Experts of a small language model: vocabulary 4373, 480 Mish neurons an expert.
Below are experts of layer 5 (counted from 0) of a mixture-of-experts language model. Rows are named router (the router's row for the expert), up (a neuron's input weights, with its number) and show model dimensions 320-383. Each number is 128 + 32 x the weight over its row's rms, rounded and kept within 0 to 255. Numbers have three digits each.
After each expert's rows: a language model's description of what the expert responds to; "comes after" lists some tokens at least twice as common just before its tokens as in all text. This comes from a sample of Wikipedia text that the model never trained on. Tokens count by the router's weight.

# expert 11
router:115110190129105177124121124186104113089153170137126138115120151125152084103119144116118115108096137133100097188131115149136112117096081091121124146156141133168100145126132100065134148133131115
up0:109060105114107139120185070114077121137095113074102109163103127087107135150043103165100107077140143102105134153193128109121148183136150123104137156160141095140207102119109138142164144119123123
up1:113147135150069140075111155052115090152115155171190103113151124097138120155161143146102150114152062072104139134147162125109090130120117107163107148130127180075161162095120161125112154120101122
up2:112093072092065141141134135160169154089159151105127144112100104101101229123181090107102104187164162122135131127167161166104137132069144138150152132144124240141167143107153117095107106210126099
up3:116125103122092098163139102155142101106138107126131124135126098105117147122115135127155164108158175130193130172151184187082169117137144100135135064135117152099181140158168079151151129170151131
up4:168137124154158130138156120103154139148157193103116098155072091071100126179134174153099069120091151142113224192097112087118178123118122114145146068091108169101147125159205143119120138091188141
up5:159139158093079132146150143088144117091169130140194117159104101098179133176137162160091138125116140113118179118160140111090114115128155121134195080132113115107136143128181122078126097117182058
up6:160132126132065124132151211117078181157124089121153127102188181125106085162155143117113090190140124142153157186151155111089113125156149116151140152145136090130145143114140125138149102151087072
up7:133176107104164107148090153109115116201168103154196065102196184195137123111148160113147083115113137110153128188115203065120083135166145093135170173162157131147153133090139106117135082112090151
Description: Numbers in results tables. Digits, decimal points, signs and separators inside election and sports statistics tables, e.g. −1.59, 16,439, +9, %.
comes after: " ", ".", "3", "1", "4", "5"

# expert 21
router:075163125130179093183124164083185077085151093122097155132143159062129137086088092071141099130166129122171119110163106131123125072154152204151170090146135151134147117144160144092169097146149086
up0:126126078092130116128046140072125090093156124124187072126125159104171165144133085189156162156147102088145133149182126101104087106165104153130129112120141102088153136042113062146135132134147155
up1:143119129107109117151153114135098159155146104129133111124151128141153117148082169198146143143120168112163134102098187143134124164082116112216129162080163084109095108118175122147129087125149120
up2:203089156133172122156130131183098128168123071142122115126086090143079103195121132128140130111096125158139053189136151094127087142099164155116105152137118161082127115142143105196114187124148160
up3:151139132113125136152159151132152097138144157160125110151128206081166133107105195103102165146154136093158080107143125164109149124160134111145029211128140129136147089114142119175154177168117154
up4:115140160086091138177116110150132153127157184108163097145109163113073160157139130126148120119159127115194117140124116092150121093102175125114106147098082137128135129114132128138062137129149122
up5:170146107109072101133124112127103114158130151134187059112121124143085144073095164092126097113123190100153186201180156077117171116124104119088202107129095089150121136050197152130131122131133092
up6:118162149118058135150164151078122099128114159075184104142146130099126114142118144124196102165119124113102047121120146146107117128086104162115092157090083086120095128103093086167093114147121205
up7:151131091206129088073133120100104119121150147127140125079127141149123144139094136119110195115139135149162165159152116158132127081098139079131136131129097149100133113095106185125105176120129128
Description: Table and list delimiters. Pipes, list hyphens, colons and bullets starting table cells or infobox lines, e.g. "- Rank:", "| 1–11 |".
comes after: "\n", " |\n", " |", ")\n", "|", ";"

# expert 3
router:114134112101121130089137114125127148222092098151115147119094168143152114136128088135172101159071111154119111085125172132120121106187121149170097139121148127117078144122140152131126118095179122
up0:122079088178181184092095145101149082123143174122193148139149152112122175116170152090103119118126163122130155158160132132115150089075123119119187127163142187122128162111181093113150124124128128
up1:143122140131149143160089108125119090128161110159180134095164135087168127142181110189120104113102040118111150137116094110091074083115161206102094103098145197134083123105171083175147147094089135
up2:148139160178132132121112118135120163094100157164156123128092081094121154107086204165142142108128176147127107223118094134142152091089100170155152166121038083075130203111084156124106176121102084
up3:106068148112131112111148128201175160129090131140185046105102155097139148130048146087220141145133117112158081163146153091067063101127054123162118135140098139093156176115168203102175151119138115
up4:188105130138147084105096113151124123144080129121157081118113156090079189122120176131149124164124146118136134162121120111089124189132142085101223129165149149097159109124139176151147145114103114
up5:163081131173114107126111103138167130113102149180145153180152127097154085090121118113100125124091121129170141151187098106115167125117140072108132099108088175072111065092140111162146137105187183
up6:112084073119153113086173173120098112119147148123134132164084118049096117116088075192179171095154119079174126101110109128137062088142080150088139147108135097177142184147108161115138117112156102
up7:120131147126176109107047146080147095136131094166146132119101125134094140175149157135188020134111116137171104096103117104105109181076211115117141152117068182096134109157149100140086109112165067
Description: Digits in years. Single digits and spaces inside years, dates and other numbers, plus quantity words like several, few, six, e.g. 2004, 1937.
comes after: "1", "2", "0", " ", "9", " in"

# expert 5
router:169151182153121121207136125094102148082149154163158117086155184123122127145181135126132148100171087123120131122138169080124097140115106202158091123049092070154132148135075172172126114125065115
up0:092199186176146157086154104103153133123106147163164141097134164192143104124166182113116042144151164158086123137177129175144125080133160126100171163161118184143171157133192122115129101112154145
up1:093097118123099090122128125155162077055140172143176105070116148145137126132167136081161118129118166096173138199132135171076173109095159043108152140102138176144078145175130129133162095153181058
up2:151132126185147125162149078135103128151141186118134157158086157085090211122089126151149106108110153108199160141118103143129114143111120078072069108170167140163110185124187109134069127175131150
up3:185127146147113100107146119145114133113170080137227152134129180059097120189096133098128121165142135113132144159127151106091069096118052126164104172073092164127166147151138153151103158129128118
up4:173150095156099153072094120099104104149119088080079137156124144101081125200107221171124145107156176176126174170112134162166113096102129154120150049109094197119141164084178122090196157091129112
up5:138146114096104116104149142141154069175098161130139179101097191158090099107089145136174055096127121155145127154133197160099167102125147105120095137132096133105129174138154152105113172136154080
up6:149148105101138204091158149185106142121129063131108115135162104075072130100098125112154132233116174125154084144150156149116134102147143142107173151179153137086119087133137108098142138130127161
up7:148150129094102092109093155131065179144100167054164149144110148031160164114184153110142119142154110126101133076133160147154084112162154086168158132163132147151196207135186155085137098107187110
Description: Conjunctions and connectives. Joining and linking words after commas or names, chiefly and, also as, but, until, while, or, became, However.
comes after: ",", ".", "\n", " |\n", " and", ")\n"

# expert 1
router:107152126125113161130127058045127094067083178125142106114076115140135099137076127089127130129105104091074135092054122125154172209117138174127124109076116116128116100100127116157107152155158154
up0:138103159142095113100158153118157142102103191113096132088115187122119116127105153128130158115095181102122170114159167192076118129068120195161115188154119175141178169086136140085086125096167168
up1:118149148162156145085173137117122095060087126109108142127105181117100158122134107120146117168184085095148168145165103123072078145153138148127137169101105132097142110134104096083108142147116124
up2:124116155103134118154151152098092152144114171075167181104108103102075142123128072151155105123095049148128124106145118128117133084106188134156136097129108152142148138151107144145120102148147174
up3:182126075113101104119128160120103100118092095174103119181108076114106131157126189126161118146184129063160142153121127202145150167129134101154123216120155121097149174136136126131156151084191099
up4:145119117124107110181128129090155155061069157131054176119164104103121109176147120114062148125068067123140132112134126101186100129115119106136115131124145152139111070061200160217147123113098160
up5:158108093157124166122119124096162102119150128132151125090115134101095088127154092175126150164128054123155112154141141149154113133146135120139118144042164077094116135168175185162116117196157139
up6:183115157158174113109116127106108141151169133103108162232178091148140097137195194162159113139141145141159066144102115139134185136153129142168157133172117146121165136132116122142115139151084137
up7:123146071150126150183167125078094118126159127127118121148145151109077081190145132180076095052125127091138131090145117133075107119081088164110143132133073123107205131146148177166108091115210164
Description: Dates and place names. Month names before day numbers, plus first pieces of place names in infobox and table rows, e.g. July 14, Granado, Limestone.
comes after: " |", " in", ",", ":", " of", "|"

# expert 0
router:159119143079125167156172123099147116140137103138160159169087139147147108130153120188155143162105151123116127079040158144138152166145138082090096136157114136188129133139095128113096150119121128
up0:145100151143139100132129109121120175149181151173064123161147128187124199134128122201142149152109124105176173205133172097124081102142152110141103113088182195139095149164144135129125087095082154
up1:124152101086137065197096188108137138132164119121113116086148146125156097126133082142184130137092098120162125077103162147112144134100097158159111125109118083089164127163102093172146216177141145
up2:157163182152133123116125145162106121138172131123224145162108108212112135142106168186121141072104102157107138103208112120101079103150156145165135118046146151119168125106133109087074147177093098
up3:136083098117103114165137120119171199171143169114099139099083125132156172149196178100170166128143113154175150204105126106061150157126152155115133120080125140167108091119151134050093151119096089
up4:149112151185127076172129160182160112104125087132111109066063091121154202161090143138202117090103123127196118118111115143144119143178114067149127143173088148135118097114119096119116072057161108
up5:056161112106145117135134108085084129147092129131140113151094131116089109123111153161142184143120089132147135102108161088153143131121108119104102150078117160131206098145178110122132087127165142
up6:123103127118107112150134144154154124075172117176161104147103181118174172137116099147104055195135139093149161074113152116173136126158072103156112136092129112143125203114119146107143159098136132
up7:135088153098070129176169162082129156148136110113161117133148114191096170115074095164133181152091130112151126097175163073075179137212146096160098168125129100111140135102119133153136163185143116
Description: Digits and foreign place names. Digits inside years and scores in tables, plus pieces of foreign or sports-club names, such as Ves-z-prém, Atromitos, Werder.
comes after: " ", "2", "9", " B", " de", "z"

# expert 6
router:119133152139178164150138138120132144123152142149132126095215106158118143187167159133117127133154123089164146161113124165149125123086147092136134078123122156107088149136082175164132148110131117
up0:094154138160074155093039184126130092171099137103137157109158192153105168072046168076110112101108118151172114198184180144129157138167137083126163104115060125087162131126105111070215135065125148
up1:125139140129159152103121092150133128124082107132081139124130187160104095167146180078094151094111178116175131126158133117143108145117145104164185133075153141158094052126142136147149223112096192
up2:101115109152089103125099149151125140091131123130132085122126193107121116158120106104157113134100152094123101095119115088145128140169073131211154143117123161128135110094139145114054111184145145
up3:127077069203144123144147059119123151161105163163151118132066180120125162171111154122106083124185087157143100124094110142168106126171141135149108133140151113102184152167103080131106154081130071
up4:141105169170098158098103168137129186072143187116146111115168154096073139137143189159161066149157115081171107123172184113115109103079094133131171076104078167081082171128120078144126124074111117
up5:095130096191088153086115100099093120109120181149115152100126183067070166166158152104162136111140137098118165125215102130132077125109064100203130156095133122150060163162145132159099142070122077
up6:066098096186108097148134117125139143130172108097104140201104120119119158114150148089088098102190133165080117108108191094134053121104154139116148167135129099131156133189184074130136168173124195
up7:110179130109107149100109108116139125113153156063137099147164127126100096119117140139118125155121187120085188161148064151092152206112114126159085122142101158105175110075134126117133132152169055
Description: Commas and separators. Commas after names, places and clauses, plus other separators such as table pipes, semicolons, closing parentheses and dashes.
comes after: "0", "8", "6", "7", "4", "5"

# expert 17
router:176112059120098134122103121090157062151115173098135123090099174121143119168098131126096137082071083105060167141109016160164096188143143103135127126113128138088169139160111106131081159119157133
up0:100135148125143105146059118132087162183144053127136127134154188167126115109116110120165124082183131081141105130109155135111136120113090119165101177135144162092155132142135126132209127124170106
up1:126065102149085133148110128130145092168055167107140135175146152102106141192108053108119155137122182066107129163144146107116120124129146127152174130149090120111159169082144115156129143123167144
up2:206080116134191110131153129128157118146103138199071198108136150118118106108092113146159138123134132106135138166155123092119135145105128111109119137107107138094139088170150110195164124145179165
up3:101137179108124101151156176151094119150118111171161134115070067134151156101084172127180147124173117132151135052121145167077098129107126143133099205123116165096152097113130133181127178073229072
up4:159106141157119107177165154164134095119135157118153123129117153098170118115124084089121079114047123108160171110141143056138118078118164109139151127106079173130129109179135116078159131164140131
up5:120104159074124126118121171152134165094141158123095166138151107111063125115174060152150115176106086080156169165151139146140048128080136149116087122177094134080130140132179158134154097098090145
up6:037139144113160149155104165129138122150159203177124079180085200099043114126096145171119163191177125104140112158193156140167102122110097155131144158130120151157159096129170188106081097152106114
up7:152121156105148097158155138162098093126126104175074138105145126113140126147168165118126159140121098103121187081170131139135120133063096136138120121149104145099090150086125137133177152014139060
Description: Initial letters of words. First one or two letters of a word after the, a or a hyphen, e.g. pan-E-uropean, anti-O-ttoman, m-ilitant, Bi-ology.
comes after: " the", " of", " a", " The", " K", " and"

# expert 14
router:107146075136124077087148141139084087143163092086149146129138154138178145124193194158115143122143130105132132081131132099113162113154177115093081118147132079127087107114103134082150125195147128
up0:131104114165114119137108120127131081145134108178164120104119147120119129161133103109175121179137154160205103109147108122100093150116121095110128127131108134123220097095235107145130190078118124
up1:151155145127129125142138142146125133152150111095116110148115099122067063086197101081100155139101190149106149129159090162117105147157137121149107134207143153128174122162142142129099139135111129
up2:150127128178160099109117121087116164176180102155145088148139102110109167130065110133141151145077142106144128171123194143143124125028128148098082114074164144074113169080146125157096159136201116
up3:207131069179107050149130110103068150139148117149186175093146121063131117115104071184176064134149120100173160117143162110130159143158148095108136172174164106117131174098147118100093155129124124
up4:147062123130170116112069126134145085102173126139163121187120106096156114146143172189060142106087101075132166217150121154105136094155114169113151133111133152118129173133155106173162120103105155
up5:161119104132125113104112138163094137111061133156190122139106108104134225117088109143158120136155161123157090138126099123073107121142124119152115200173163129115100166152127137099116105127112112
up6:118124176106140105136141147097140082105102142105147151113086081136132091038111150142139125175125150109167139122107132069144142160102190155133102108149143179096114140107145123115110171106108143
up7:049096111113087146147118125061085192115168172088149120090101131148141115141168086163140165150149087095147058098144144102096116122116097121124149174075095129110109178132111135152082168130098104
Description: Opening quotes and leading spaces. Opening quotation marks before quoted speech, opening brackets, and blank spaces or 1 before numbers in table cells.
comes after: " |", " ", "|", " (", ";", "–"